Experts of a small language model.
Size: 11 layers, width 256, vocabulary 8192, 42.7M parameters.
Experts: 64 experts in each of 11 layers, 96 tanh GELU neurons an expert, a shared expert of 128 neurons.
Training: 308M tokens, 4886 steps.
Below are experts of layer 8 (counted from 0) of a mixture-of-experts language model. Rows are named up (a neuron's input weights, with its number), down (a neuron's output weights, with its number) and show model dimensions 128-159. Each number is 200 + 40 x the weight over its row's rms, rounded and kept within 0 to 999.
Before each expert's rows: "comes after" lists some tokens at least twice as common just before its tokens as in all text; "comes before" lists some tokens at least twice as common just after its tokens as in all text. This comes from a sample of Wikipedia text that the model never trained on. Tokens count by the router's weight.

# expert 1
comes after: ".", "%", " e", " ne", " conce", " —"
comes before: "%", "\n", "  ", "|", " m", "ti"
up0,251,214,244,262,180,208,202,187,99,180,255,240,220,185,171,200,156,203,284,189,288,211,243,220,169,183,152,228,129,252,178,191
down0,170,178,166,279,174,207,148,221,198,182,186,219,222,248,192,305,215,209,221,254,131,323,168,168,177,156,167,231,163,136,201,193
up1,247,175,240,187,151,197,182,217,208,209,227,237,176,256,187,205,194,190,159,188,258,231,232,104,230,223,152,194,188,202,174,202
down1,151,207,202,164,191,295,166,282,186,186,170,243,161,138,172,252,187,160,208,248,221,286,204,125,198,180,127,150,176,202,110,235
up2,197,234,241,205,271,163,199,177,118,263,101,162,217,212,207,217,157,257,228,213,210,200,233,216,227,192,133,177,258,235,139,167
down2,163,152,238,204,166,202,200,242,232,185,182,169,180,152,209,210,96,204,202,237,134,175,161,203,223,168,234,142,207,211,165,160
up3,138,148,312,144,121,225,245,123,168,192,213,154,216,221,263,121,174,102,208,200,199,198,196,144,216,202,189,224,227,186,153,228
down3,237,171,255,225,235,155,252,144,199,195,242,190,229,179,200,196,193,214,212,142,286,176,190,206,198,174,211,181,194,227,136,149
up4,104,233,230,181,205,178,194,145,180,274,230,226,203,226,191,181,130,171,170,211,200,247,199,213,212,273,230,234,194,156,223,211
down4,192,206,231,147,158,226,247,178,200,196,246,200,158,173,235,149,159,228,211,224,180,196,158,206,232,262,155,180,154,177,259,221
up5,237,222,302,204,192,197,195,232,214,219,149,210,270,201,118,177,211,213,227,184,135,178,185,177,233,192,96,223,205,185,224,228
down5,142,252,168,271,217,131,176,166,164,191,180,186,264,288,246,157,193,215,225,136,198,219,213,208,157,157,169,160,136,171,217,230
up6,264,202,207,168,213,247,209,208,143,194,237,211,153,227,205,209,176,194,256,205,149,285,273,239,205,161,183,118,143,190,160,228
down6,285,246,289,280,203,163,212,201,224,218,234,192,171,215,225,113,242,227,162,262,180,266,192,181,208,224,183,198,282,112,175,242
up7,215,160,223,204,229,183,191,257,230,189,290,194,186,185,222,164,202,214,237,149,206,223,193,158,197,212,148,228,233,130,217,200
down7,236,165,157,106,151,213,210,137,178,197,204,167,229,187,227,217,210,217,234,208,209,248,198,195,170,191,153,231,175,270,303,212
up8,224,146,233,225,227,232,154,224,216,159,220,213,271,195,215,274,182,215,191,213,171,206,180,197,125,224,165,223,221,111,224,262
down8,185,243,219,265,222,221,202,230,290,222,199,190,242,167,140,209,185,176,217,216,247,213,233,160,279,258,262,186,218,197,194,222
up9,118,196,191,241,237,223,203,211,179,193,165,211,236,186,210,207,200,143,198,201,160,235,238,186,231,200,188,192,233,237,184,225
down9,252,269,197,221,164,150,259,279,202,196,156,131,185,251,214,205,255,197,198,202,167,207,189,213,195,77,170,207,157,217,175,195
up10,218,186,182,158,192,213,210,250,162,182,178,199,184,227,154,264,143,168,166,241,183,171,244,155,233,192,202,136,243,161,229,201
down10,195,179,172,167,125,155,220,190,267,208,157,187,226,284,256,153,175,288,200,105,194,112,163,198,227,242,183,258,182,211,186,213
up11,239,93,196,230,183,153,175,192,156,222,194,209,137,284,190,229,163,184,189,234,159,180,203,221,149,269,209,292,210,210,203,193
down11,154,171,168,161,166,169,218,208,255,234,260,101,200,177,192,232,187,231,184,216,215,227,272,255,247,160,146,228,214,212,148,212
up12,232,165,208,181,222,200,226,174,203,174,238,211,175,269,218,237,155,151,186,197,222,185,214,122,208,235,178,174,228,267,178,185
down12,192,236,276,193,183,142,174,177,228,197,169,214,201,191,198,238,121,169,151,201,222,176,168,94,164,234,152,218,206,201,209,173
up13,210,221,211,158,169,180,193,222,168,201,282,180,222,148,190,209,169,176,237,206,241,183,161,196,211,220,154,220,176,195,243,172
down13,167,195,196,251,254,173,156,234,212,228,157,199,216,199,235,121,200,247,243,176,203,123,246,200,231,208,183,242,199,267,172,187
up14,279,222,240,195,250,198,193,210,154,249,157,223,242,156,154,222,161,219,223,202,260,63,191,184,160,187,170,179,243,81,258,259
down14,290,204,193,229,177,160,135,289,141,214,152,254,226,199,230,140,189,223,233,211,204,174,146,209,206,185,251,199,217,198,263,209
up15,202,187,217,174,205,201,212,217,119,212,182,194,109,182,243,143,158,197,202,118,207,180,206,199,250,235,225,234,162,216,146,208
down15,127,204,254,246,213,134,183,153,131,185,166,211,229,179,200,210,224,219,240,218,216,220,212,172,199,161,245,165,124,197,204,242

# expert 60
comes after: " |", "–", ":", "|", " (", ";"
comes before: " |", ".", "–", ",", ";", "0"
up0,208,192,196,193,274,246,210,229,225,180,179,236,162,256,214,75,237,185,181,172,155,155,223,194,119,184,204,192,155,187,156,256
down0,165,216,219,194,221,221,196,188,186,162,166,135,219,181,166,221,134,214,244,126,234,141,250,164,228,164,234,239,227,187,218,193
up1,197,125,283,156,231,149,220,272,240,222,190,236,193,153,224,164,202,218,209,254,197,169,161,152,190,217,138,213,187,244,178,187
down1,129,214,195,184,199,214,181,193,263,194,200,175,201,152,249,208,269,229,260,254,285,216,197,138,232,251,144,313,229,242,253,233
up2,206,230,244,123,189,180,213,130,155,241,251,254,175,184,179,212,154,224,205,206,264,248,224,198,253,137,209,211,278,186,184,218
down2,199,204,167,153,194,300,130,208,164,168,158,201,244,147,236,229,204,91,233,127,209,143,233,244,212,152,189,206,206,196,228,194
up3,210,207,189,190,221,205,199,192,237,191,236,166,183,210,167,209,144,221,257,247,151,194,104,235,130,208,183,134,148,204,230,143
down3,218,213,134,204,164,260,163,143,228,209,266,285,225,215,155,162,164,143,172,221,230,240,238,249,291,227,167,204,285,223,141,258
up4,223,165,103,196,175,238,185,193,215,275,220,206,250,219,197,157,205,159,197,151,232,192,185,198,234,202,248,223,207,172,192,274
down4,234,193,161,212,154,183,244,233,215,159,223,276,192,260,186,149,187,163,157,230,133,215,259,214,178,203,202,136,262,256,224,204
up5,249,261,229,142,184,133,253,231,214,209,176,211,239,155,195,185,210,233,230,155,179,74,165,189,232,226,221,256,229,211,129,176
down5,231,101,172,237,202,202,192,186,175,193,224,300,186,238,157,201,259,115,224,260,262,277,267,198,215,256,200,101,240,260,194,213
up6,239,199,207,186,163,166,212,178,121,210,190,163,250,202,189,154,224,225,175,215,214,191,213,253,143,107,232,185,199,150,148,154
down6,195,151,211,127,147,226,180,225,130,166,162,171,269,204,238,228,169,211,196,164,212,231,299,197,193,204,176,224,212,181,141,305
up7,224,131,211,225,221,159,204,196,125,182,196,186,212,129,133,209,174,228,141,172,153,181,170,172,105,159,137,233,184,296,195,106
down7,255,225,185,172,240,212,272,214,257,261,218,185,207,129,256,217,189,211,156,193,128,233,167,224,180,187,152,231,137,185,150,188
up8,224,221,173,180,234,170,217,210,154,214,248,219,180,145,124,208,243,169,183,159,159,158,193,150,269,228,244,196,79,161,238,217
down8,193,223,171,168,213,171,233,216,233,252,190,185,198,212,180,199,235,212,148,207,208,224,218,215,179,139,185,150,142,133,204,166
up9,164,224,299,175,146,220,215,223,173,205,132,225,238,237,234,176,222,189,222,182,143,133,216,154,209,299,258,161,257,202,164,243
down9,147,168,206,247,149,209,192,249,171,159,139,258,204,110,210,190,173,162,203,172,149,179,213,183,184,203,210,187,183,164,237,164
up10,227,208,165,212,251,143,211,227,256,218,149,262,204,219,201,188,200,122,218,167,176,240,236,96,187,231,142,189,150,191,135,157
down10,184,148,213,190,187,168,162,216,231,248,213,300,194,166,240,203,196,226,232,166,182,209,209,189,200,204,203,168,138,226,109,247
up11,198,182,160,224,214,164,234,237,92,180,186,267,132,173,206,224,136,204,250,170,130,238,234,198,150,249,256,208,270,200,142,224
down11,218,205,250,166,217,196,191,263,159,194,219,197,188,183,249,216,193,222,189,180,207,167,235,226,245,173,243,221,208,144,251,197
up12,150,141,245,171,206,225,205,238,153,208,272,205,239,202,225,220,203,178,224,259,185,204,225,197,168,123,174,183,258,217,217,203
down12,175,178,204,220,263,256,207,190,214,254,160,126,198,142,209,232,185,234,194,242,212,198,202,179,232,214,155,211,214,132,207,257
up13,239,250,124,163,255,187,193,269,174,262,159,265,224,234,169,190,212,152,129,225,244,227,205,195,249,184,226,184,191,241,203,207
down13,192,170,122,220,170,204,173,244,136,241,212,173,238,223,197,224,183,162,195,205,202,238,281,246,227,220,195,259,207,176,270,202
up14,218,62,258,205,240,215,185,163,231,265,266,210,223,171,165,196,209,208,212,267,186,201,128,231,193,201,189,158,199,200,216,222
down14,257,188,233,199,232,183,207,197,213,192,176,234,297,188,176,227,255,161,233,238,160,137,135,209,165,169,162,234,196,145,262,228
up15,207,119,260,244,210,198,159,218,139,200,229,155,192,193,204,125,161,206,193,172,138,245,245,208,151,188,191,182,225,246,200,135
down15,199,261,182,219,122,206,156,192,160,140,221,250,278,262,180,188,181,195,188,200,218,207,232,258,175,170,235,239,179,145,146,261

# expert 38
comes after: ",", " as", "ed", " with", " is", " for"
comes before: " the", " a", " years", " well", " an", " his"
up0,162,189,245,203,244,238,204,225,163,216,235,252,214,249,153,180,164,141,157,169,171,165,191,186,188,227,162,203,258,221,236,207
down0,184,188,201,385,204,238,101,293,144,222,135,234,208,197,238,224,159,188,278,217,198,190,167,131,158,247,164,250,213,165,209,204
up1,161,147,255,182,230,126,241,161,162,166,219,270,181,143,135,172,89,197,234,189,185,198,203,206,176,190,126,196,198,277,215,196
down1,222,213,225,193,170,234,269,141,247,198,205,270,114,71,175,142,163,262,234,207,125,233,172,208,211,225,206,146,246,219,208,184
up2,263,95,178,210,256,173,207,197,199,235,151,231,232,186,111,199,168,179,182,233,244,245,97,239,229,181,308,220,165,153,297,197
down2,182,278,162,230,221,213,104,204,132,211,243,185,235,192,168,189,203,133,209,156,206,141,224,163,241,151,200,178,251,234,208,241
up3,155,185,185,201,204,285,213,246,216,181,171,174,217,259,181,160,136,166,201,226,189,238,179,254,185,203,191,228,265,234,196,167
down3,231,217,190,273,214,261,187,183,233,208,246,186,202,283,155,203,235,194,220,204,179,214,120,277,239,149,214,220,161,239,156,213
up4,192,188,246,196,243,229,238,282,225,152,208,169,231,221,163,127,161,193,244,171,178,275,273,222,203,153,262,201,187,227,293,217
down4,222,252,147,121,226,192,186,169,239,227,238,227,197,236,198,196,220,180,213,166,188,279,195,185,223,228,251,232,227,256,217,218
up5,222,217,173,185,224,164,190,194,182,309,229,189,304,201,105,221,184,163,110,171,271,215,216,159,258,223,252,176,213,195,169,199
down5,165,196,148,141,243,173,221,161,177,208,233,213,228,213,201,208,182,167,186,242,225,158,156,208,230,194,167,150,280,202,154,126
up6,223,244,189,170,247,169,227,213,293,142,138,164,161,175,228,255,183,230,152,160,184,141,238,144,200,269,207,153,115,177,196,186
down6,142,160,199,203,199,142,141,202,213,269,257,216,189,197,104,215,142,143,150,194,203,177,204,208,237,248,189,185,237,207,161,220
up7,164,171,266,209,264,194,195,215,218,176,181,214,238,132,218,220,169,201,240,173,222,214,227,187,174,239,189,279,205,187,200,293
down7,243,220,196,225,189,186,164,225,144,204,214,155,237,216,198,102,164,183,172,225,320,190,228,245,215,140,237,180,191,262,179,238
up8,219,254,158,165,179,234,233,201,252,176,193,167,176,170,229,154,182,222,165,183,155,183,223,230,181,188,261,213,99,181,181,201
down8,189,190,203,291,188,268,190,214,159,279,147,253,237,257,228,277,142,165,193,161,204,274,189,107,203,167,157,231,231,185,254,237
up9,213,195,194,166,188,258,201,175,205,175,226,156,230,233,168,180,243,291,208,221,155,247,152,208,161,203,229,256,216,150,156,114
down9,167,163,112,192,183,179,232,300,207,211,179,271,293,261,184,141,256,225,243,176,236,223,130,210,197,225,234,252,168,200,209,210
up10,115,184,209,180,160,189,199,158,167,245,127,207,208,221,163,216,216,179,158,236,233,199,95,173,126,232,164,174,216,241,144,222
down10,206,179,192,88,187,293,209,221,247,216,206,178,180,243,239,219,199,209,296,180,211,184,204,149,247,151,204,324,147,198,266,97
up11,226,220,194,187,241,246,260,201,211,218,219,141,171,192,184,175,237,230,159,191,128,105,205,183,194,129,154,147,239,311,200,157
down11,240,221,240,190,181,182,250,212,235,243,224,214,206,174,216,245,152,235,224,243,179,145,225,243,157,191,197,234,221,230,200,212
up12,201,236,148,167,201,166,196,200,115,218,199,225,217,176,205,309,204,193,166,254,195,156,178,197,146,140,157,185,215,219,272,169
down12,230,174,196,235,248,212,101,259,208,101,207,178,304,291,164,204,158,232,149,176,236,203,221,164,249,205,207,268,227,147,146,247
up13,111,114,216,169,199,149,193,248,145,129,254,242,231,211,247,211,156,121,191,243,232,125,197,217,168,198,210,176,195,147,262,180
down13,177,279,146,229,252,288,134,206,222,269,187,178,208,129,144,274,236,153,200,146,208,197,167,238,193,147,255,205,176,118,196,208
up14,224,159,278,164,210,176,205,181,220,135,192,249,223,179,179,250,154,241,219,250,119,139,193,211,153,204,170,207,146,190,203,171
down14,214,250,167,173,238,224,146,245,109,216,225,216,174,229,124,192,128,180,188,192,204,198,175,199,203,223,238,206,223,159,181,243
up15,167,240,227,153,233,177,246,239,193,189,145,131,186,192,229,126,257,154,206,143,199,161,207,117,218,165,261,205,214,248,212,149
down15,205,185,152,207,234,169,173,205,172,167,210,210,227,289,233,197,191,185,218,174,308,108,159,178,221,168,209,215,271,228,171,148

# expert 42
comes after: " |", " 0", " 1", " 3", " 2", " 4"
comes before: "|", " |", "\n", " 0", "N", "W"
up0,152,248,203,177,191,229,150,182,208,263,221,131,212,156,146,278,190,235,164,182,200,187,172,230,232,206,196,183,226,172,217,248
down0,350,201,216,221,201,153,200,278,177,222,233,233,281,200,162,129,226,261,245,225,190,214,165,173,226,217,178,208,172,235,178,150
up1,204,213,209,177,207,173,208,203,245,183,158,226,218,228,175,167,221,190,268,156,189,194,206,157,266,194,164,141,215,220,104,191
down1,200,201,243,228,190,79,197,193,200,174,255,225,182,163,185,179,213,227,197,175,210,243,181,241,250,198,148,193,204,232,182,180
up2,153,187,231,212,145,234,213,150,149,263,241,197,152,244,152,85,162,163,204,177,251,286,154,190,297,225,320,232,201,248,111,147
down2,156,206,169,167,208,216,268,256,211,116,140,130,120,226,250,191,197,194,221,198,213,117,184,244,245,139,211,191,234,207,242,207
up3,243,222,277,175,207,191,172,234,268,232,221,203,142,238,180,268,203,245,234,207,175,172,188,142,223,170,274,213,246,185,188,256
down3,170,249,251,216,150,178,227,177,176,165,223,164,225,207,205,225,224,193,247,239,164,205,204,227,149,196,188,236,160,179,244,132
up4,212,201,238,225,167,180,222,136,276,216,255,148,161,204,183,241,174,199,186,155,176,173,191,178,114,172,162,221,182,231,180,156
down4,163,181,182,303,166,233,165,190,221,209,143,164,126,204,218,277,157,214,228,191,220,237,307,212,205,181,166,222,196,199,193,201
up5,158,178,183,178,199,242,210,179,243,216,191,232,155,217,229,211,180,146,196,197,293,181,137,157,182,185,173,178,211,221,195,221
down5,173,130,232,185,215,182,192,176,205,191,253,215,172,279,287,226,200,94,83,162,215,166,214,216,169,201,128,196,186,164,178,184
up6,134,199,233,172,217,268,210,222,174,165,287,241,234,177,212,214,170,170,190,156,205,175,229,205,145,202,232,227,204,155,101,230
down6,198,142,305,171,238,244,129,157,156,247,238,195,193,198,211,187,156,221,212,221,194,212,249,235,218,130,171,201,217,207,167,151
up7,205,244,230,238,224,156,123,257,254,178,189,238,213,120,171,240,209,191,182,219,197,232,185,190,119,216,202,228,207,114,145,250
down7,175,271,201,128,148,165,162,178,241,129,165,145,234,240,241,205,193,198,205,144,155,187,204,109,166,151,183,154,244,224,190,234
up8,161,174,276,151,216,174,240,215,240,236,275,133,229,224,210,206,196,203,170,199,203,240,190,167,261,179,226,289,187,168,267,290
down8,234,197,307,178,227,194,108,232,246,184,182,202,199,158,196,175,298,172,214,200,193,190,172,153,225,230,185,275,208,219,197,153
up9,200,210,247,161,195,213,201,179,201,340,214,282,245,151,184,149,192,173,173,238,131,184,222,191,184,161,156,202,219,220,262,192
down9,211,79,198,236,168,242,149,169,248,197,211,232,242,196,149,193,210,212,106,219,195,160,232,243,171,280,183,169,158,178,168,170
up10,226,160,147,190,249,196,243,189,224,211,227,209,170,224,204,157,146,116,149,210,224,179,205,229,196,197,189,187,183,193,283,225
down10,203,201,250,283,190,171,176,192,142,146,145,191,184,199,304,206,197,209,191,232,168,190,149,248,144,202,162,112,190,139,170,207
up11,152,175,258,211,192,251,202,228,176,218,316,200,185,158,120,201,200,220,259,202,191,250,241,181,291,194,219,237,231,207,174,195
down11,247,203,229,211,164,250,204,219,180,172,118,169,191,255,186,215,184,231,193,186,205,167,236,193,203,166,197,155,225,186,204,246
up12,230,243,202,167,260,269,253,250,152,244,164,238,220,261,188,208,190,195,166,175,184,195,157,155,190,161,259,268,164,204,210,180
down12,241,207,181,207,195,221,183,251,142,187,170,221,175,234,185,139,217,154,163,154,207,164,201,165,191,206,166,221,200,186,161,215
up13,100,199,122,188,204,276,228,201,182,153,282,148,200,223,158,210,183,167,155,157,193,143,185,216,229,198,129,160,186,219,222,134
down13,138,105,186,249,227,155,136,221,204,299,226,183,189,205,210,184,152,159,218,214,227,281,226,188,188,205,222,207,300,152,272,180
up14,238,96,230,174,252,141,227,233,184,174,252,227,195,219,156,155,152,179,178,169,227,235,179,150,277,201,127,199,218,164,214,192
down14,236,246,164,240,189,213,222,201,168,277,230,201,185,131,160,199,239,168,186,194,218,175,231,204,180,216,227,177,209,167,159,218
up15,192,196,165,143,273,176,164,249,228,201,155,205,208,152,198,218,157,227,189,161,181,189,119,147,192,190,244,221,155,129,244,181
down15,176,243,239,129,213,186,213,209,168,177,164,191,261,151,128,138,243,151,211,230,213,116,183,223,223,142,160,202,150,165,284,239

# expert 39
comes after: " |", "|", "-", " Candidate", " %", ";"
comes before: " |", "|", ":", "nt", "d", " Votes"
up1,158,214,154,126,198,195,175,212,216,259,211,158,211,206,105,213,249,183,164,276,305,186,163,211,184,187,225,199,190,224,207,128
down1,226,229,158,198,197,206,237,192,121,253,208,183,182,179,177,208,213,185,242,148,219,232,225,118,166,233,202,146,216,151,192,122
up2,231,148,171,201,127,124,201,189,185,194,140,218,280,218,205,318,240,181,218,234,193,214,204,165,120,206,212,202,242,166,175,190
down2,179,279,227,142,158,205,259,172,188,203,111,165,206,145,180,189,185,255,202,159,271,144,161,256,266,227,220,169,200,226,288,151
up3,237,170,201,211,226,227,241,298,228,192,222,218,243,137,206,201,194,222,216,193,253,213,183,84,188,174,108,182,173,209,221,167
down3,265,165,264,242,132,232,178,201,194,155,158,176,181,202,178,163,282,175,196,243,252,156,198,195,229,267,250,201,190,192,177,228
up4,171,186,199,204,213,228,197,226,197,268,144,209,218,218,226,136,187,274,216,161,178,225,154,186,142,126,194,144,159,113,163,177
down4,235,219,235,194,201,163,183,166,191,159,229,160,235,179,245,156,213,154,272,292,183,139,190,245,207,238,211,248,172,191,225,151
up5,101,224,205,204,201,208,149,179,224,243,189,198,204,231,167,275,143,192,148,253,191,278,235,175,208,164,290,115,206,139,235,160
down5,167,255,187,214,225,129,200,216,237,242,181,159,183,196,195,248,200,208,167,202,191,236,220,203,221,212,126,147,191,168,113,144
up6,250,98,215,222,191,225,263,205,194,168,272,196,183,176,229,173,185,199,119,257,189,196,227,169,168,162,160,194,119,174,231,214
down6,187,210,221,216,156,268,194,154,203,233,203,164,225,142,260,163,181,175,255,215,229,157,212,159,216,252,223,250,233,175,171,216
up7,168,231,189,178,209,208,168,150,165,229,211,189,170,260,210,200,192,145,177,111,172,168,270,290,118,166,255,219,264,193,188,189
down7,210,282,227,182,191,221,202,175,210,165,212,156,178,172,236,226,198,176,222,176,118,195,257,182,245,146,171,230,172,176,244,177
up8,240,191,98,180,262,175,249,238,244,259,206,230,332,242,205,240,193,210,230,197,261,228,236,245,210,211,241,127,173,238,238,223
down8,176,283,194,216,112,146,147,245,275,213,222,142,169,212,218,211,231,256,248,243,210,242,222,225,235,204,129,181,245,218,226,208
up9,153,223,217,229,237,161,157,235,161,240,223,205,166,220,131,207,255,213,253,192,155,270,182,195,244,145,229,164,178,188,211,267
down9,131,184,200,163,200,194,205,173,175,185,283,192,247,206,232,207,160,208,144,198,225,287,240,182,135,240,167,197,224,236,212,207
up10,233,214,255,189,169,201,244,191,166,204,204,241,215,167,260,288,179,220,269,187,169,113,231,241,143,238,230,210,210,178,165,274
down10,218,207,159,259,220,237,111,147,141,204,193,142,188,168,128,281,138,98,172,216,160,166,269,233,202,175,203,261,172,250,223,131
up11,246,258,211,235,163,217,210,228,183,203,214,210,206,256,159,184,157,179,164,210,143,218,259,170,187,190,179,186,172,237,184,177
down11,250,145,269,146,234,238,220,221,247,154,197,200,201,157,226,202,183,203,201,180,219,190,207,271,237,301,267,266,171,145,224,223
up12,149,158,237,214,204,231,200,226,150,193,216,201,259,105,172,238,169,202,151,258,229,189,117,240,192,206,209,152,185,189,181,141
down12,187,175,258,161,112,150,179,219,245,211,238,177,208,183,195,221,182,172,206,153,191,172,178,162,151,256,196,153,270,188,203,174
up13,208,190,221,203,239,245,244,277,194,199,249,272,252,246,194,204,179,253,196,182,199,186,181,199,102,203,196,217,262,172,190,228
down13,217,187,249,213,189,180,202,169,158,223,165,174,263,209,177,130,171,171,283,204,188,142,221,223,216,239,151,191,271,151,225,219
up14,232,175,135,180,224,167,205,251,116,218,158,218,235,151,116,196,171,231,250,262,235,182,122,293,139,189,125,238,336,189,229,170
down14,257,151,249,203,169,162,233,162,159,143,148,164,139,207,204,233,168,143,215,152,228,196,97,256,169,218,245,218,206,255,265,201
up15,119,297,185,206,224,198,200,147,253,232,126,192,144,182,161,227,204,186,213,182,215,223,159,189,222,176,275,138,162,222,231,157
down15,208,182,111,198,187,227,170,229,173,231,181,258,182,177,201,116,241,206,172,180,213,239,150,153,146,256,151,251,192,218,175,162
up16,230,186,206,131,166,152,227,245,226,226,188,177,233,143,210,233,189,193,192,206,212,255,243,212,128,155,161,221,213,169,217,243
down16,242,186,170,194,131,236,262,146,245,230,210,211,208,160,198,238,176,95,219,219,200,233,229,202,206,197,182,194,241,191,186,162

# expert 29
comes after: ".", ",", " In", "In", "\n\n", " in"
comes before: " the", ",", " he", " it", " they", " was"
up0,207,183,269,227,163,195,196,209,195,159,255,225,273,227,228,229,154,177,232,238,135,204,222,194,173,239,188,245,241,220,176,247
down0,247,212,177,269,204,170,185,232,164,200,183,241,218,161,245,189,180,229,184,229,182,231,199,197,160,236,197,195,220,213,213,245
up1,204,144,216,265,203,201,224,194,199,132,257,199,278,259,223,164,164,255,220,164,201,207,198,238,173,221,143,249,230,164,160,133
down1,210,268,134,184,240,196,169,213,224,222,191,224,223,193,214,292,177,167,148,213,189,228,124,155,147,251,145,204,242,152,191,233
up2,167,183,267,191,259,167,220,184,236,195,242,223,226,201,277,176,206,198,187,162,250,216,265,193,188,247,207,200,288,240,234,130
down2,157,166,236,200,260,158,257,140,191,179,173,206,209,211,174,176,201,185,159,157,216,182,205,191,248,215,190,200,221,249,234,155
up3,187,244,194,186,137,213,258,193,240,215,199,187,179,324,205,242,200,176,172,241,218,194,271,173,227,234,246,188,184,214,145,186
down3,223,181,232,289,165,234,214,153,95,127,245,257,146,119,228,156,166,236,169,150,233,225,190,218,238,141,158,176,175,186,181,202
up4,230,117,165,212,306,177,204,212,197,126,199,201,216,162,175,196,210,177,131,193,149,127,160,210,178,222,238,231,221,279,325,210
down4,222,210,188,152,164,259,204,173,174,297,274,189,206,248,172,197,207,246,258,246,212,186,244,124,220,192,149,158,204,186,149,138
up5,265,219,181,200,181,182,199,179,200,226,185,176,208,160,114,222,166,197,173,174,180,234,166,115,149,221,209,157,209,213,104,242
down5,168,206,227,221,181,198,197,236,221,255,172,251,283,242,243,249,245,139,111,189,222,172,139,102,216,228,200,249,141,244,227,255
up6,203,202,238,258,231,219,157,200,207,172,188,230,176,198,224,242,192,148,230,232,207,155,223,206,148,229,130,223,184,251,215,193
down6,168,244,188,197,236,237,105,160,145,200,169,228,106,160,213,180,225,181,184,179,238,232,210,193,227,182,210,192,205,177,187,175
up7,182,213,269,221,144,227,196,234,155,200,206,214,135,206,114,180,184,190,184,158,214,230,193,252,226,163,134,180,160,271,168,254
down7,175,204,155,212,212,208,260,237,224,266,220,230,270,225,213,210,210,193,189,239,224,212,191,177,181,205,267,246,240,185,162,144
up8,162,245,190,195,195,175,200,171,207,143,174,133,202,130,156,147,160,205,179,237,140,140,215,184,140,175,245,188,248,221,221,233
down8,118,182,223,131,138,120,108,140,180,257,184,165,244,185,214,160,204,183,184,120,217,255,264,164,114,120,208,185,163,206,172,172
up9,186,137,155,184,232,124,208,222,127,178,285,176,232,159,171,232,214,193,151,233,141,182,230,150,196,233,179,244,202,192,167,250
down9,226,207,180,274,155,257,188,140,216,162,205,229,159,219,152,172,214,215,170,224,230,267,277,233,159,248,133,243,229,217,142,254
up10,254,193,185,150,207,255,214,226,215,262,170,223,209,241,242,192,157,248,191,213,173,204,245,185,121,200,160,237,241,209,202,160
down10,122,204,228,206,122,193,200,193,230,177,163,202,233,185,119,94,255,232,226,160,162,217,220,185,210,166,220,162,212,207,217,167
up11,192,178,193,175,206,206,231,167,148,235,143,192,191,192,253,152,172,191,154,199,161,194,179,180,215,166,222,185,229,241,226,187
down11,202,196,191,219,171,198,156,283,223,268,214,200,186,192,260,186,127,164,194,277,175,301,244,211,178,197,206,196,160,201,228,195
up12,166,214,228,209,184,186,207,180,221,147,237,154,172,118,272,206,220,195,224,254,184,174,155,214,182,191,223,179,239,246,185,167
down12,220,226,227,158,154,199,223,246,204,223,179,257,168,197,178,150,183,275,215,178,238,125,195,204,220,236,169,219,198,155,211,251
up13,204,173,209,231,135,152,176,190,223,192,171,264,180,224,214,214,274,199,190,175,265,178,174,187,166,191,182,161,247,270,210,211
down13,131,179,181,178,265,187,225,176,175,233,191,171,243,239,182,220,204,178,264,246,191,124,205,183,137,175,214,214,250,242,255,147
up14,152,185,217,177,188,158,171,243,213,288,212,159,184,197,198,186,133,189,196,128,265,225,218,199,254,175,267,185,271,216,195,223
down14,187,157,256,92,157,129,166,253,233,171,227,161,241,196,224,214,173,204,236,157,230,187,148,194,234,205,179,206,184,156,257,201
up15,209,248,288,202,146,209,232,227,184,239,149,176,179,194,226,221,164,232,242,118,189,229,246,229,257,213,183,227,113,235,230,201
down15,208,187,163,204,275,230,170,181,133,188,181,209,222,199,226,197,138,232,176,255,211,207,203,193,158,252,195,206,270,129,203,130